From a checkpoint of a small mixture-of-experts model trained on Wikipedia: width 640, 1078M tokens.
Below are experts of layer 6 (counted from 0) of a mixture-of-experts language model. Rows are named router (the router's row for the expert), up (a neuron's input weights, with its number) and show model dimensions 0-159. Each number is 500 + 25 x the weight over its row's rms, rounded and kept within 0 to 999. Numbers have three digits each.
After each expert's rows: a language model's description of what the expert responds to. This comes from a sample of Wikipedia text that the model never trained on.

# expert 1
router:513509501513469495545516486487577490467495490480483496525453506519528510521512447515509465501479477509514497532505519525511476472537482485527517508517504488520505492527429475484479521502472507512519503489491464483524493500432493461507508496508499474496497522496468464480507498542507521486522496494517503503538495530494516502468502505492537486523516560487481473498500476487540491515480515479497499477538532527481434454497492488497503495485491515563508511536491515536477521512539521
up0:480511500516491525514524465497500511455463489496474545519451526522483457502505515505484510470493531536483494485551432499449511525489492488504467508532532491526505541532501525505461493467513509471483469518480482477500529476446487487472460476505531492521507535518487531512531484510502494489499505513498492494503494513500506521513479505514462514539554528538537489475522504531529505505520454516491471550515451486490513513458509519555469518498505516515472506490472501492523470501484472
up1:506465519490507473524468529484524513466557456478506453500508529502502470472502518504515481500512504536509454519505518532506489455514466490487504513504506520523461560477521459472502440468507507468525512491537488514504487481471534573480493503510556475533517510474452477488487495498511448508438505501508486523498495491493491508520510526514535501500497478533505472496535500478501535494482496515516499466501512531469514524462528469492553507516475532505498515505507562508456517523515494
What it handles: Prepositions and small links in biography and surname openings, like of in "surname of English origin", born, died, plus table pipes.

# expert 3
router:495480577517497527497507498497481504509498528493435528543437494500512485508499522496536510505507514500531515481529491456515490497500470550494529472535536482481508553479530557500508509474524490506502508463462516482513513540514485502481502512453522480487556544493449469505457516460491520497506464444464549491486497503553462485506541522492491530484485469504521503545501509502492501451518449485497502513501515523528462518482549520494488448456494502508484533490494505507529474499448495
up0:455531475491485489486508525492458501448492522507532497526489460521516499522468519488518520481485480490529496494449529509495542471507525493498520501526502499489527506490495524531516508518484504495544502440571489484494485509470512505473485515497503549501481524543466459488483482490501519448495497545481556479506499552500487514533519496536506488535470491516497482472481508481527505514518467500467524467470504486540502501549492484504546511509467522515472486530497491504489502481506511
up1:526504515508504510483468463503503481513506472490488508489506485489491486507509517534495521503541504481505486522491505463456492517483508488507471515469533484479526505467479517511514484473529492516479497485477488475527531541502518506473551524488490512494487466508471458471489531502475486474467497526490484500518507466501477484527548552526506512502459479505522451498509506497480477499496486483551522532490534525524496495520510464502511470525491535476526555525506510514488478490487508
What it handles: Quantity words and ordinals such as all, some, both, many, each, other, third, often before of; also AllMusic in review tables.

# expert 4
router:513463501452508497497486523505528525545508535498543510498519512522428485472499483517484493558473477509471451534520497472500526509543469461483519520484472547498501495515515480455502512472507505496510479527527527479492493501496499504505515477510503492482474487483488495516509536523550482502465458493510498485515495486480476517500537484492527524469515497524483518477518466490483525483501486507555482484487483478510567516515521514501528516491513507468485521468502544520503491507529491
up0:490508514488527480491517487472488486501503448495487509481508463489477513469499509501533492493482537514515454494500450517554515503533512489508473500493496534520489517426504543497453518520496496455510518458476422526462516516566501522459489488469519508520477504493509518492497518510539518536453503522501485506491496540502507499540495531516489528469476494552459504492478483520512542487518515507511531508485461497490526467482534521510505499484536533489514511519477505496497517507527512
up1:469475500535472543548498546465496483507505467453514483504479503559523519499490522477510545495460481502493485510483473534556513478479512507536493485475537523505493510468488433503517471517468530491476522538546526471500506522529418488457490504498525499531476488514470500491507505538497504484500466492532478519519500573522484489513552511482484551519518515477538529517442538512546520487507535473505503533458500522441454484492466520484465524494510512471483485497518552504484450466503495
What it handles: Opening pieces of split words, usually after a space, hyphen or quote, such as re, Co, un, self-s, inv(ents), exclud(es).

# expert 0
router:460513470499464504475524491495496522467491486494529461514533484483517528506467534477545432542524499504475537514514502517491529466457505526489470516484495533467444503465486498477482457491505524503499507504515515521508508503517521482485498510485498457464460449538494522505520531486548476500533511463455489495491492504486516488499543470501478485527480481460475512515490509461504509496503490497486482503484498509445503502537510517491502519505500476519494434530488498502495508497531507
up0:526486487474433486489472437504497500465530512498472477478506496485531520507529484488467504473465525498503500485483531536501505475469543490523512491510529530485518519436460472471474523478515486523493449462505471548514503513506513496477495503513515483523500507474488518482453506499538516495488530492519532481536522517522529482526451534542453554508539504495492500502531441510501520516516553487494495499540480507498483491475508467472487485541503467514522487495491485493518529499535496
up1:442545515534452515476517492527524534515484477477446505521478496489488491472509517508472482507487497518526521490531500516521548521508483527476478553489524505529489479496467504511447509466467467493512466506495498494482494442510490491508500536498479511477520546499481502471445473547489473534502526470525465490497511528480485459566542478477430481545500466495448459527513489499517534541499501465495497531474504502476474507480491524532482538488490498451520447488510488468486494495525489
What it handles: Final pieces of transliterated or foreign names such as -am, -al, -man, plus table pipes and capitalized title words like Station, Hospital.

# expert 7
router:473478523448492538483518508481482526469520523581511431494507459510488494467480591540521465485496436482493549476503499507521463489473499499517506507507488499488519528527472491501541536500496481502463527508479482498503467480533478501528475503500491528506530532534492535485509425496480544494522502487521488482514502524502510521518503464512460482522537456542513509474491545522513545487494501486485505475521527494463514498511501479500502506479528471492511535461518466500531464441499466
up0:456540511474484531480499512492513480532502502499493507496479475536507494485498506503521526454479493489474514500513532489500456502484499500528479486487519506529476537529469491504538489492520498465530510516488505453482524486490479474438480470483522493477494471481485472515520476545526493518501497497491497540470497530501474531492493488477493465526518498518523492486538543513508486506492521495489523521475499482496443467497538487459531509485550514500495512530480552533499501490544517
up1:523549512501486521485465483494500511465487484479512511511492528530473535519502513553502500485500481536517477452491508511556511490498508476508497486491515519502475489455527484526510500492501506523475474461498509543496522504499480481458481477554487494501468445502484536496454465498515524535499499493454519492507515479514493518492491492538455451495431473457546518541476521491476507508500488509513501480536500500483533484459493542458464529517524513468506485507490494516507528474496504
What it handles: Word pieces inside proper names of people, places and brands, often vowel chunks after a capital, such as Yah-oo, Tol-ki-en, Chapp-elle.

# expert 9
router:536528514482519481491485470548515498492503464494504524464505497496522490540515525480478499463519478529547499491455477522449533542493508493499462460512530489498506511523524503553480514519481469476512492499528493522468535497494546541530528494495464529496514512482501511511528503482468506470467550470516498528506495460540509515483487492521497495525517513493491520497551495514463435517459472537452500463541500528558534498512504490517488475533511519493521481508526497477491506512487514
up0:471458482496496548507474498493527508491493460517466511444493493507497448501517497476509564474513491510488485465507536491465530472447494566462480484496511486463494495472509505539496453497498513485522500486494514508521479480471434495470514512508508488483479510524491565504497515480463485513538516442527480475516489499439530477506484495531488498523471403500532499525486501484507528507498485504492519510467492497483523506452510493529474505499495525508511492451475529529528476496539480
up1:508483513520457481509458476489543466508521464491485489518544446492500489510474460473522521427528474486493540529493470501492528504468527500470467462509496480497531465498519558497496468497504530516522493538525531505517495531544512501510497546458491529521486478513527498508542510483504529501486524483503471527496509478517487468542531522497513510469476455477517482478473511473516490517513470494458491497526542506561511508516518497488474520552530521500524468479535496516491506499513518
What it handles: Header and label words in tables and infoboxes, such as Team, League, Candidate, Position, Binomial name, plus Under in "Under-19 Championship".

# expert 15
router:479500495506486481532507499490480503518478516503478491522518540516496511504476537504469494526516510486481500532508498506494479483480577507516523514480522523526509500501495532523444527475536472518542504504483506474508479526455495526535526503510476470472486528507533476506482542509474507520537500539498484509523495443466504483481457495457486507482506489480502492507462491516523516524491507504486473510530528491495487476504477493524539491483485519465522503523466512490476481520499502
up0:519535470515486476483509498470522498498513503506525476487474471529521472525562461478507537468511491525517535512497473495509514509504493512491472463499514524486484477486506503499486494476493483530516456485490494459555525501515452517500477484520529540491512510457488568442507485496565519504490513480465532500493503525484527488496469475506497516511463499474504517486534477472517505496453516496480501519521532510496437494465501509487468514494482505541497503483516507504528490496485474
up1:473513475516470479501499500478495535462525527510497501516498511447516481527518463524514556500495462487466489499460500492491483490506523504539510500524502541489506477507471482502498465484466512514512472524538508508503485469479464513477478489511470512504498481496505513498538529512508495516464480490470503520527525481449534498547523481518468437510494516483493488491446496558448499489495524531480467503500472513519519465442559483481544505462454496493547513515497480473496494496483456
What it handles: Determiners starting a noun phrase, mostly the after prepositions ("of the", "in the"), plus a, an, his, its, their.

# expert 12
router:516496481527537485553503505469514526481457478496505556540504459550520516503495492533513518474511540467461506521480494512493461503499527484488454483503471473503500475514494489536554491473469536531490520514509472437528486457481486470516482488481517484498482482449496485503544497415498500499480508476471463483482495520477540499488475511509502503470510531469510528525500512505516478492517535494539536558500515481520482531486486542506523527533511436532479472519507485475504567511463535
up0:514554522502485529450527528494460511488538532489473496538463468520489470451473538506505502543528451485522551461533503515544483481502472454540456452486490475458528520470494498515533500475481554487536504489479509513509478502509465506463480480467538468520528478514492500479507467494500501513519489500515556481483511516491485445495512471478540521479561491537506481548474506515497489486511532481505487466454527518484470465481483546507482507494475503426495541485497530553449478478458522
up1:484507499515501479538511447497513523504472473509540499494487493493530471512495506511466490484501486502503503510493476546536535452469489529476513549496538481467512467448497538483479520539497512499471510533482510522531476450492453497460521522483495475514441502482499522498472491503488485503532488508496520484473480499480523483556482499503523489515467511516551483557519548510466509493461493480499503542493537482480516512511526470509462516519511497517527506495526468529500466487494474
What it handles: Single digits in years, scores and statistics, plus names, clubs and country codes in sports lists and tables, such as ITA, Vicenza, Turner.

# expert 2
router:470505491479502539435525507494491516498488525516525536495486507497529536550510458465468542524486487505457474498486477523476542520502459539541506506518562485500506482507533532475511477542496482506492483527487507521498486493501498504506517529519496486492519492544528527543514484514474507521463502526458487496461533504485477497500489521492507510505486494514553496493487490505481485492494462483494478478495479484479500484506543508480503488493496511509499505487472518513521512549479477
up0:536517504477515492467480494475542505499495475506500450530475495505495499479468524497543483502531519463523451428532420559539500455468488507492473497497535563492496504500483542495509513496490497508523493476513541487554471474493480475476498472499516521495496513503520490486473504545499531463521522497492514496453511516479471502501528500448467485493506517529498470469445534501512475532518494505498517533506500518500468480491470519487513526507480547493475480508509511524465508507513519
up1:519496464525532512536494507487491539537474478495431533491478474459522496495518502512506461510485496499466526529505506515502523517529507511494475496493474506503471495459447509521485496531471483532531505478486497547504505497476472473493549525469522497491529447509528514472501485477526477512482559472514531482529500459500535491526543508489488496474486492468498479500473512474523508521456450515524484466537488508520464462505499535504534527474495539493491545537514535474503497510484549
What it handles: Mostly commas after names, places, dates and list items, plus opening parentheses, semicolons and dashes, as in "Maine, once" and "June 2, 2020".

# expert 13
router:530519506557495488470473530497496478513520468506466490494524529477432471477498531468498476472489557441511537472460514528492489495517505486497502509476503499507511502500447497497556459491518481475514515510501497537476545539494502476469495483498531519537498524466551518496512492523480481519516526504521537508512504503495476484469430524485540547494498530502461500501486518476469530552508572498484499507498464494489461474460488492497480502460506533503482484492506466469501491507503522
up0:532521516509472526505503514490538478522527478469496496549513486499527521473546483456453526478487512458498504452487490497543474441483469540552471467489466521510467554485473500502521486498510492477519509514503523500500465522484461536463502478462492511492492499499459493503503458471487473512469538497472525530550481478521507471512439492473472482503458513515512446515511475476510505511516496490482504463484484501468495490472543503484459519495499505497497471508465474480505477515519530
up1:494584512510482489504509502536474516489449470510525550518498497486485454509496496505481485533547492492475476508463490511485529515479544509480504468515527516505483511527469491499492467483532506510526492465523477495522507498491522484457484533452500508467518454544513490492506508499537522530484509490471516498514559519462579501555507496492519494446492488501520477565484494521484480536471486473459493519497515513491484479545524477452517513524496500459504469495483518581488518524534484
What it handles: Inner word pieces of chemical, biological and math terms, such as cyt-ot-oxic, plurip-ot-ent, ser-oton-ergic, plus LaTeX subscripts and coordinates.

# expert 10
router:475511539463503506507482507503467465531529515517529526489498507524511520536548459486517517505510485465509496525520514490539492527495509549533498483465529496508469463522495548503472484537497484477498504507492507543493477483487499481474503539497460512498474449477517506497473499510520536511515459549497519490479505527509443495483541533482502496526439477471501493506492485508532506479492480492494500501514481496481480489485500469502493493494503486515446459475482476503523537459500474
up0:501517484520525483474550474485530556518512514500519481493506496452488458516511461517529507504546489473541496486519507497513504496455532532520506451437542557471478481504504485520547441470508476493511506528518452503507540518506455483494503482468508546470515460499484504478521450535472496492456523485473534500469478565469488475494463505489510472486471502480538499495492514481436466489489476504535508497465503515467502490477450509496511535515489506511515516496476478503523479468483506
up1:471542456508476499502522540494483502510487476487503489520495516539491486507495525509458500479547512570492483517510489504515475528465491501484438495479512487517473458479526515489507512492495493470501494480529512474517517469530517503536479460509527473446508489515534539497546484491508482448493490508497501508502528445517554513508505551480461549468526482522528519565494487543511508497460477463503474546528547507509500516560526537546461501492505504477522485544500511496475459519458510
What it handles: Full stops ending sentences, line breaks and heading-closing == marks, plus decimal points inside numbers in tables, as in 7.62 and .667.

# expert 8
router:495480473532529498508503461493488480499490501470506484454486514474527499501526460486478504507492474517536465492522509471514502493500485522503528527553458524502508484479532516498463485501496514517523465487495525518510480535541510534485480495547519518498512455540463445481472486541501474478494517501499513494503464500494490471535504502528452457484493465523525459495481478496520507496530486500506517517477506506497507517482475461506456497524470543491517537526508531528464501493511491
up0:517481468502524498514497487526492509530500447520495542517543542517495503468496486489493545474486537449457552460500500549516507508511511448457500501502540500514503454494452491502545508494472500528505497511552485509476516531520497478493529531472524500489477482472484464497500476503521515510490494494567468509512485497485488501469501499471464537516522518493486489494536524504452507535491535452511514522530544475479470501477486584506511489514504487520480508498471510473529509494545469
up1:529500532534491522497480469495518496537512470479486498536499484459467516505457515531502520501503485494527553494517518505450512464518492490540483460526517475494488491517471514499517504527454469517522479457507481464502547477516487489451495506503506516528526512459515475489524485503481486504511531484521482488497536463482524529500504529493505519494509499492522488487473451502537468512501472474503496528555520494522462501477453562508477508485528529522467522500465472546491477539493491
What it handles: Past-tense and participle verbs after was, he or to in narrative prose, such as made, served, released, toured, installed.

# expert 5
router:465514468504479498512511533503479516534509500489475526516492496464526478513471458540535519470522515526447447469472497489507518472505530465501466481443500468534477517474540476498497495562533501551490489504489483500534513474533501474488490510527475501523507510492532552493523471485486477553494500504487490512488515489503573530554452490493544463513432509529544486497503480488499472500477511501475516463500476539516485465515486503482518521498507423493503485530505490518490449510522512
up0:492530484481502534469487501507509506487500499483448518527495482499501496470504484486505492532532476467517529461490479517494533523521504515511507490547486460499537493475507514500501469491518502486548471446540474506477444466493509484487430535485480516471534472474526524473526459514512527540495541497503503493529533533519501515546466506478490517475483458542487493472550497484523530519521505500476506480532502502492482468508507531484488520510473496479479520456478462515459538549455498
up1:462532521542543552484531473509478472489496468486492509545494514482478540493464517511502490473476502527540477458458508491454521482507486524512516497503492492548498528451557484488495504483499493499547521522496487529486515519485494553500479509462505504495506526510508467462457479504473466466500507491491497493460517494496510488467497520482449526505519489459529510537498477487459503519492456508478498495464511491485518483449521489456541513528522461440532468509468524520527516470487494
What it handles: Connectives joining items or clauses, mostly and, plus or, than, until, to, slashes and dashes, often after numbers like "between 2014 and".